config.toml
positions = "rope"
tie_word_embeddings = false
init_std_qkv = 0.0251
beta1 = 0.9
Below are experts of layer 2 (counted from 0) of a mixture-of-experts language model. Rows are named router (the router's row for the expert) and show model dimensions 0-63. Each number is 128 + 32 x the weight over its row's rms, rounded and kept within 0 to 255. Numbers have three digits each.
After each expert's rows: a language model's description of what the expert responds to; "comes before" lists some tokens at least twice as common just after its tokens as in all text. This comes from a sample of Wikipedia text that the model never trained on. Tokens count by the router's weight.

# expert 23
router:125145142136149128096111166164110140106159126147148127085200099157133088139125156121112177131178097135174096108144159101100151127158112053051176111118169117063118094073175084110129182149131079
Description: Percent signs and mid-word pieces of foreign names and words, like Hispan-ics, Rico, Kong, rehabilita-ti-on, in demographics and coordinates.
comes before: " |", "°", "on", " (", "a", "z"

# expert 7
router:118105169101181106125181139176150144099195079158071136146131117164122092122142163132093177209166127107133123097160167109128139117141121117084177076149160051106140145162171128162148120165148085
Description: Word-final pieces such as -s, -ation, -ts, -ent on nouns, and final year digits, often in lists and tables.
comes before: ")", ",", ":", "°", " (", "–"

# expert 4
router:119135181131208164169131192131099129126151132131110104086177116079123163145115113130083163139096138156131111093105086114190138133171086125097152187087142125109085133113134110195126151124184155
Description: Linking words starting a dependent phrase after a comma or noun, such as with, while, although, despite, where, and.
comes before: " the", " a", " and", " an", " it", " which"

# expert 39
router:141053176115164091197147124166153150115124126169128161108113127140117122200079139167087138141144133159116125094101104128148120154112099149090121118137129105108179154121149194137110116086146158
Description: Sports and election table cells: pipes, year-range dashes, See, following, Notes, Seed, medalist, headers and result words.
comes before: " |", "\n", " also", ":", " 0", "0"

# expert 36
router:107118165157119183122193162122117111128133129121170121092110158122130164143167075099118106134140128079127121112153121099161133130140122109132169167128167087141128164136141137142136148113157114
Description: Past participles and predicate words following is/was/are/be, such as played, published, built, released, introduced, available.
comes before: " in", " by", " to", " on", " of", " as"

# expert 35
router:133129131115135086109150121221110181169135118152155147132114133140162150077172171181100113154113111184182091132127155116072085086108108147125155148184186095119142123088106131099160141161113089
Description: Head nouns of political and organizational names after United, National, State: States, Council, Minister, Army, League, Constituency.
comes before: " of", ",", ".", "s", " in", " and"

# expert 9
router:145141091166142116133168128144173162114131120164128173140127094192118088119136120130166141162170175073099147138133124119083145154110149165067146074168135120152130113095106081151152094123077112
Description: Month names inside dates in prose and tables, such as 29 March 1960 or 18 August 2018; also name pieces like Nov-gor-od.
comes before: " |", " 2021", " 2024", ";", " 2025", " 2018"

# expert 15
router:115113169116126143156190120128111131061139170166081134196114173106178126125078137205061150135140110109106132107122100154145093174133152143162121094167142109131134111185116156132093157106112181
Description: Heading equals signs, line breaks, colons after infobox fields like Born, Genre, Phylum, and is after a biography's opening name.
comes before: "-", "=", "\n\n", ":", " a", "Personal"

# expert 42
router:149128145109106185094142155165163117131103125130134095141129168071138199114147126122091118070123120164097085086114119153170110136164116104161197167085173163124096169091092129048134168107147100
Description: Line breaks after headings or list items, and endings of scholarly words like radiolog-y, physiolog-y, pharma-ci-st, sym-po-sia.
comes before: "-", "=", "The", "In", " and", "On"

# expert 34
router:145120102110185116140182124149169109186158135131119105151159094142105177075204090076149090117142126080171126098158152114117113139135101103107101148145189118128084116156082107149143114161108135
Description: Nouns or word starts right after the/a, and was/is/been, such as factor-ies, an-emi-a, Binomial name, the cancellation.
comes before: " of", " was", "'", " to", " is", " name"

# expert 44
router:076144137078130119120095153149124106112178104076110130161175134173129193144122177141069123103147175162127110103144113123150046151127141147095179195111180123112121130059096112150064139166150086
Description: Apostrophes of possessive 's after names, plus mid-word pieces of foreign words, e.g. Tomasi's, band's, Euri-di-ce.
comes before: "s", "t", "e", "l", "y", "a"

# expert 33
router:144154123147111116078127100149122138143130156117120144165124122083150096072120115094163136071099138062141152195165148088082172145148192125148089087114140163122155095074170124153137140171124089
Description: Word starts like ult- right after a space or after "-", "(", quotes or slashes, plus table pipes and hyphens.
comes before: "-", "|", ")", "]", "}", "/"

# expert 41
router:139164138122207059172142176109147125166173185121114105163138102156141171171096095178061139121134115124126138137106136136184168150172122106138201125090163138112183146164134129122114187122167166
Description: Mostly "of" after nouns such as range, number, part or loss, also for and in, and adjectives like special or standard.
comes before: " the", " a", " his", " this", " its", " Historic"

# expert 0
router:135139104136105138150213177080147116150106138176078125123130100082129199103142146129118105134142091136076105086187161133157076141141104150109157177164236097139152117154089108133121118214141118
Description: Opening quote marks, paragraph breaks before headings or tables, and number words like million, billion, hundred, e.g. "millions", "billionaire".
comes before: "=", "|", "The", "In", "the", "On"

# expert 14
router:093153125137161092190185089091184148133153121210122155173096164126044159184109142158070201144076132105047132125147162122178129181069104111099123130068094160113121189128159155147111156131128180
Description: Prepositions right after participles or verbs, mostly by, with, on, in, as in "held by", "signed with", "meets with".
comes before: " the", " a", " his", " her", " an", " its"